Weights of a small mixture-of-experts language model, trained from scratch on English Wikipedia.
Size: 8 layers, width 256, vocabulary 32768, 132M parameters.
Experts: 64 experts in each of 8 layers, 288 SwiGLU neurons an expert, 2 picks a token, a sigmoid router.
Training: a variant of Adam for the experts, 840M tokens, 6411 steps.
Below are experts of layer 2 (counted from 0) of a mixture-of-experts language model. Rows are named router (the router's row for the expert), gate (a neuron's input weights, with its number), up (a neuron's input weights, with its number) and show model dimensions 128-255. Each number is 128 + 24 x the weight over its row's rms, rounded and kept within 0 to 255. Numbers have three digits each.
Before each expert's rows: a language model's description of what the expert responds to. This comes from a sample of Wikipedia text that the model never trained on.

# expert 37
It responds to: L and r name pieces
router:149135174119114118155156114132123119109101150125160106120103121161129136107137109109115132121132108128102136141055107150210115117142140127086137088150100148159117137106106166102114116144147120117140109009139104119158155126152114145159120132113141136119153123108128134106144118148171121183126135111136158105151147120132120152096109127138140096131157127111136056117110168095104130149141
gate0:131152111080123134134135087135121143125144117112185120145156090103152121114114134120129170115154132153081146131115174111127131115134103087134154084118105122123110104158093177155103130135114156094142181117156172116130157108089137123076143130107136096149114077087119119142167124136095104128133116095152139136152138092126115120086153182133140104156098126131172111156149144075132089106111
up0:112129089136067114122158143115047130135140141115104145133137141147159102141121150129169142139144111121151139116159111118149134101132162150174121137159121119125111124177123162167152159153132102145125112149096117122141136116166120108107113125148149115181132101137142158092126137115134146118111116122141167146168112109101129125130145156130106196150059105142151114109128144079191121098117
gate1:133084130087123086132162125101119124126135139123114149131148181128127119112144140173092145140141177139125141115126107084118137164124163128176143154096105111150156131158155174146146137133130176126114161193134107115136138160138133131140174144119071129148122138163135132133136085133172142117140137133122115101150122129144134145114161152136130080144155144148122117120135098138094155088165
up1:123085151067132131110102175083137119116107139113093107099170110097125103130162109159132110154093140109107129120123124108108107113104145143133136096119090138117154153089153193130136117144130166131121132102129120152165149113131110182116160139126161157153154174158141169123089112121146138171132122128128098140129117100158122159133133129132124103114149116119153142148102178086096130114110
gate2:136103115136145115122138163136124167101090095117105136136136153180166140131127083080115091113163151126147147127130132138109108156078131104077125096055132135131136097100114116130120125104114146097151119110129136136160160190123081147130175145139147109111144131141152136099111098109161163154084158116167111120099105131103122158153101129117097134152091133130129076131132131147108132135100
up2:153179177139075120125091107121120128103083155149144138114132137127117105169147086152127126105099142097126144147118114154165144131109115097141146096133132116146125115141115126153122119146154134146138147140114101126130115134132166135119145124064094084131138157160103145145167153123115122140134146100090151140138150146128113085149135120090138112134072144155133141157106107081189119120154
gate3:130140102145146128145120133116097156123123129128141140135128163145131112089131156136137122110111126129188091171106116135103124135140095113134123128150125126126179089155125109172131115136161110150161106083143152124154160125086137097148134132105114136097140145109128122115122159144126115092140134127153134142123120138124095116151150123127091134150156163112085109117122191125137160178077
up3:155084168101150132112139105131144140133149120105096134156110130130081106132149124117108172146085124151163125100142103094138099136158144171111147083119106164130167124111085135147070144111151152110167132112109187126135186111114190150139127124166138147108122143153144171146094128154162117140119113105136129129148166144102121126150118074166106165127090184147095134130124173145120132074131
gate4:136113143129187092122173152151127119092113119152112078093125141125122148127133162111127072110136180134133129113091153137179081150128178121138086066147135118151096144106125151088118127140189137129135106077129133126162118095170132130110117148091093128100140112123100138104128103157121127136151131104098157066114162121147145124097104147102130119118151147138110127107131152135127113149096
up4:156087141129120163092138136119132144138140127107151116132132150106079129144121107121119122112123125131095103125085175087152101116183176128093120098114135131179126159122124127079129092080134103154161129130149146129129105142155106111143109148135066161106148116131145101139135121118104076127139135154115151116129125106105132153125125138142085128135115112083144110141133202144167150141087
gate5:173133123139125125143089101079095148101159163139121127152115096138136120099131114104173126125143136154174175107148122151130147121104084098115123091073147168116117074097143152134153137181151144112168125101127109081134117116102161114150156145123156103122137197151112126164136112113107132140134121121093104120128126105093108140114085097156116127140123107135123124099134137084158134146095
up5:129148095173129138109140133140100102189162126118151105141150164126118132121129114123115121132124175131137131105110121169174121112099135131103158152190107127142069181122111154153131136088131089115185172118147131146134099150132122125189133138156092149089109132131145096144091130109127146127098121084098126183122130123136147140138122132155168125105175132093141097167129117149143120141104
gate6:149152181163063119125152164121123129102110134161163128105104129137137110137141116101126076122134110138094145109119095096172115158168157111184103125127138126118113094132134099097117151123139153111080123151114083125117161127123135147093112149094121114127177077144112129148183144141131128117123137123133087031123162136159116101106108120134120104178166115173109135124074125136139085142158
up6:144088132150126142133139126108149162158133097138127107115083152092124145121096128117113130152072111142123138111161150146078115142107092159120102093096146079153150114137143113120151137120099107113097132129147145115161164101148148118104103144151167103105126166106101070109108092089113119131159145138150099112111100130122127182170149148120098101153124160126131168144120154160147128111091
gate7:124127125192108127140127099144173137149128160104111138121164154148135157098147113161184139136112147121155113183157130147078110094097096163132155131116093093141121116128097138153143122119100129157116132178122134161102119153072156097102124106113144163104126070111109095104144139137129140098143135101104142106097133121079130111163072119145143161142156130140142136124107106121107150157114
up7:133112127160116080086161064121142125118123131140111118131135095144167142131119125161113109132108140136095128151118160118117115122092096114145117141106122106109130120171104164111109147184129125161133098144122153117133138102139145153116130160087128121140150094095126133135121135146160132117113131124145120156143118142089115112133124128129147149080120127127079138157125161175221103116108
gate8:132133158124104181152120116124108103183094108109114113135116140111113125145144139160109097084186088121155119142116168142158129137124105120174144166132137108121118105161127117135105123131132159118102111111111093141158116133098151134158149114152174151129104074126109134156129106145132130176132148106114144136132142137103140110127100112172112130164122126147130108153143190088129138091099
up8:143132137099116170180128139115110077150180121086151160140132133108116160165105136138137127165141150136151122135123123147185103114150097130079137150184132137111151178139141157119128148161148144152178134104138130114092134107129097140154103117137123143173118072136134144128126095157152135161162159153109142127126106124120163159123103092115123123141081138119120105168094141114129134115140
gate9:146142107157118117125135148154142101147107136128147088142143111112178126136103119181113116153122122087153157147068111124130086117126100110094146143186161138152106162087176093115106134120097117178133139155092135105105097143113107138166111149139124127118113161134131105132147122136144112077140128078135154133133136123104104136119127126133127141111116108116143107066158142139144172114119
up9:157134143156096122112067160122189111160062143128141127116110162153113143146140130135109148141116092153143120125071114098149079120118154147105150124142145111160127126139134115134126139097119091147115142086094141132069068120130122101125128146157126134107149128110134160143103136108125153101130118142104154151159114131142119120121126095127136161101128139095147120122136133154104149157145
gate10:149129087094137123126120142151140096152116114156127109153105130090106134120093109115163116141124094133144126113062151139136102138135123156106153102128129097093124118166162151119169151109143086142105103108145142150173120062164111120126122143130142120140140128122127135123144126132140165114110115162112132145135139115145166142145122082136158102106147134156120144125089158103139149094141
up10:164096152116142153162141128140147134118117178129136093153131103099160124089145105077107130125146108130100133147101111133158133147143144136145112130119127165132133122154122137120128093130127165127121135116152163152146158109165110167130194142120137106103140167148123149124141139125114145182104143068079136077164118122094145094164136115123129107126155095150095131128135174146138118131151
gate11:131112169116146114118121140099160141109117126144139144142103127137132156107154105108152126112093128135127151156107155111089121127114162157128152133096133136051118094155065124105118091139127117092116109142146133137135182181133150129124148135103112129159161102126100143150164148148115120133167190119137106104099136126137123111081147116128103141181100105136108130116133141124127140135159
up11:108104119150127111130150151114121134119129090134115135151148113123155122113156152124144160114110104189135093098131103114096098125146099156150127113120140124155117122133108120156098136122143090123134116144132139091131105103090158077122148080105160162115134086138105140164094150132120104090123127115136094127140120147120133147151101148171175146092126148150117116122140140142101102126143
gate12:096091145110127137120112120115138113082089139147187160116154111108143140122129169078114137092141151144088123141075127119120129133137121110117129118119112125122112110151077143100086097106109175118128163095123153116113114167123101127169121139124150103145149161114130117157102123162119118124111153141129095144148117127124090109102119158082132133118102136121118143153126156094128123155108
up12:105117111095103138110162090165119176103122129129087126132121155152125147100151151145138155144133133124105137127108145106170071141119130178134130110119099089140126113091137125166095144115122121136148105113142121156118154105097129131151153147096106141131160088104126167164169140124159155153116106100108144132130097139172110128155121118164094194138094131115139140104106111117122120121136
gate13:106109164117147142135121106111158093155106144130113101136093143107106130124138108133172131150134105144104139122137144161141134142092182145134100146117122142158091119133162141112141100095147137121174106117152089149135133148148115115143089145093155107108120114105074152131124110123084102114154146096106141133105159128081159108083099113088158132180153127122154082065112086154154109092153
up13:092135100149115138132157135143114163122136108099105136101154110132131168124107175162144098160225128130130139192151145141108118152114097146142165171148129142161140124081127143145141124075119118120140096126158121145118099157130108130117098131109145159127155110123108114121126122138119105099129130110107099119135143137114157086098103127120121180114132142137139090142103113129116133110115
gate14:142152119125101087176090153157107142115101124144137124089153120151106143093129131106134087147121152059179110162108095124107123126168138160155123146115113110144141143170129141109134150129139139106166087093093137084156084144141148121122176136149129127077131146157122155158120176157139145112107133135156146153131144138119153148113172131140111102128088151113108068129102159141148140107130
up14:134164193146155126153106133135185161123140113071120145086134098105136104162117142101138101135095109137127087138153153133132136134157133110170175141127116084137148129153161112107156153103106071121169099115118176154132123142165099126108136118148110136134095143136112148145144136124142098133121136100126138092096122135155164097137102124111134136122151110130140143156075156110116136164135
gate15:143115106127139110105137107084143109112140134121116132085144091129126155149101144140139148147125125106149134111137145145158119182105132129133132111080132123092197156107142131099184093119137144115139118122153151131207138145115158135187130093126134137077106164137143102142147086130131106131127116107110133148128154181128166141116169128121095136072085118121153113113109144163084129119135
up15:134124142158138136177128118159080159108158138140104123128144101128149122113143158129122119092110152141107126131154119102132148131083126142086144125195115136149156115179105157140130147130136160149175149123122120126104148140180182132114133108100132149127162147092143138111137135132109114139117117126110103134090107109117093116158060077126136117147158100150144123125140163140150146121120
gate16:094119128164154129156089140086141135113132144116138094130054130146143124128101124138127143170119172149110185140120155127161139130111161108125103102163112123153092106128091134128130126148176165134149103085142124185136116095163121126107108150116115072143118122157133150121118104169105127126147134125123128135120138148105138099111141112117100135129190139159097115092089142134123113158066
up16:151150166119104116138156142149091073147113134160152131074172138119154131149094148105169128139129126099122111093140107130134112155152099121094130139103115099126145115142123142136108152139144098101147129103154093091137151118131147143177128111112174147115165113115125087097116144162092103120147144101115118114123118157131136130130098125086161135153113120156130149145119150156072136112132
gate17:136182144127116146167117158135154126140136097128155139102145125151120140104096117130145122121122150122110103155135044098194121130134190110129124117123124136136110154158114110121129146143148085148113140078153115102149162109131119123147158112136104117124146073130126131148157144083129119159137143054138132143166164121123177130109116135120159106111118109146164093063133111117126134145115
up17:124132117134119103140119098112109181089128101136151114091133111139126155099089115147131101119140104118095129157122100120177125153115141132161126146092119132118107114164158120131087127117092132128090133112084116124130142132170151136122117125153093128117158130155131131143167141090141089160149141091172129153128193131145150137103132169124147148124096138131145090088119151152151055184144
gate18:138097115158152148146131153139098111128156120161119154106127121145115088117129142129128121126134150131130146158121080091133115117166132147095134136141082112135119116139153109147115131177136130117093080066112109114155132123112155163065171128112132140098136114145145095134147134107147167109136107145127160141165138140097107124102149054180092097139092127154137158179099170181132147101173
up18:164116107132101178119079149181130123121113107168091092095139145149113127108086122090127133140104117137107100157140105151152136134103136082145109117140128128111131086146120119154128114120124091122119084091126128125123173144157126173141134121148159165115138155141135138178104111137097089140136140132140119124140107131117124138118104104185156104150074088120118172138103152096170127127126
gate19:154163142084082112061092142147148139164124128119157136117103136149099124129111161168122141117125126089107106138123090118120103128119139108151109125142117103112162100089132107096126144119139178137117115154143181138099129084137139102102132153107136127130133172141139146159105154145128088096135118132152132089149173110121139119119153116143150120116152122123068150133122116073128157129124
up19:160085069111096123094131127122128152122142174183102125134155147139127108124168105146074155117176120075134155140141153146125155157148130119135135153141107172112110117125109125135116132133124132118105151163120079163127127148127096148087174145114119136127127088128152145138116155155127132122153114137127152131084110095139123133174140115103145142101079152131127138126125097170123127126120
gate20:195119109127126130136154146156090115138092085106152076185144155168127132141106113109105108072122156155136112132138154101123136136172132133178142083126109092070139087157117095131119124141102123125107126127126145108124124152140098137144132189105125141114121099142121129152140173149112126128140114111112147126147123139126090110129173151185140118140100123126116129095114166120161127119114
up20:140166128133103156134132130083124145085063090155140115156146123155112110155111164144133107136115179126150136104111151143134144155111166106143113122144145158119137151097101130092105081128148101125168092088129104119130119119110132073115104134127143112158122145118143125151092133127100099105106097121113124174133159135144167132126153123135131140145115144134126064109111161161157115137119
gate21:150135113136129123091121127161173143069090088107096116129141097116117182138128115113124116129125108131107159132128108114079094165127137104114166123116118133119131109146125122121100133108158103101118155127125112087163112105137112144116128104151164136133183142136100135162104108112071143154203145122147085149163158166143130128092154140097136113130154124127142150103114139158070146142120
up21:157132139117100144119164103092150139101142125129103147137112160134101205188105095093115121131130108125144130145107182113106140140157150118058148117124100128135106159111156134129135085119123158150143098149116133114136119133106153089110138139135057117130127102113137155133152103093124124108125095163115148150138131132109124135112139116073121120077108114119180125160123091104130098137146
gate22:112139162136139166110146101150142152138145106132157104156068128179099141139124150125121104167150171156109143135152137136180112132117121154131151067100093118146074126114141143117158130132111113140149140135145112128118087115144156155086128140146173162170133128150104155146125114149101119136137111138093128086126094132106114131104169117092176148166140117120088173146120143128174135191142
up22:119120132110111146107095122114117088151130125124130122160130094083108131158140102104116121135156124127099115146115099162141099147131133133122107066114160165150148133137100158139080131114155130128122146131106105113104158086121110146134131129130102155115101110172125151138168144138119093124137092155144140130158115127116153102140097142155146136108121168129087151148147173160096107131092
gate23:149111111082139111099166141155173093146122142128148166209136153119125147094165140137093089100141076115095102106157110117104120120113087144128168132148151165085119102161103091109091118101107106084168143142152173149121140111070135140146122133086151158123118145059097097117115107129114114122126120112120099100160109141132120133111119138191150109152131168150134122164120116140137158119139
up23:114121082131152124136115144124134069118140116111106106110118143079109127158145133138067095069110107136156086147133131148128151122102115122100126130110131123129121089138140085103168135169074084146131161119116118147147158134082137134143150150114108135097112151111158150121125155131168122120155147122156134087120093089125124085165082145106149123161140140128148093155153145114107160132146
gate24:175152100129122119149116118122110100176152150126133124117117153166197162142153111121142101128112106035122168115140111176103096170147111093127136135101082109161160118122141138108143129124110093144164101145142100117141126169117125142148141087140140130128101106119114102124134111117116130106170151135140152098122119149172127156098128120132115132190155158146123128123103166113103166131120
up24:130104142154127102138106128153123145147123129096134077090142111106164071132128140165166110128127119179148105110138128157121143089102107108155145169152110137170153131114148111124102143104143103139167122143086125133109093117158105136137157149162095095090107157132166153112137096124139108126143111116156130112080099144119158111146096146096127112116124152120110089132134127172139090150171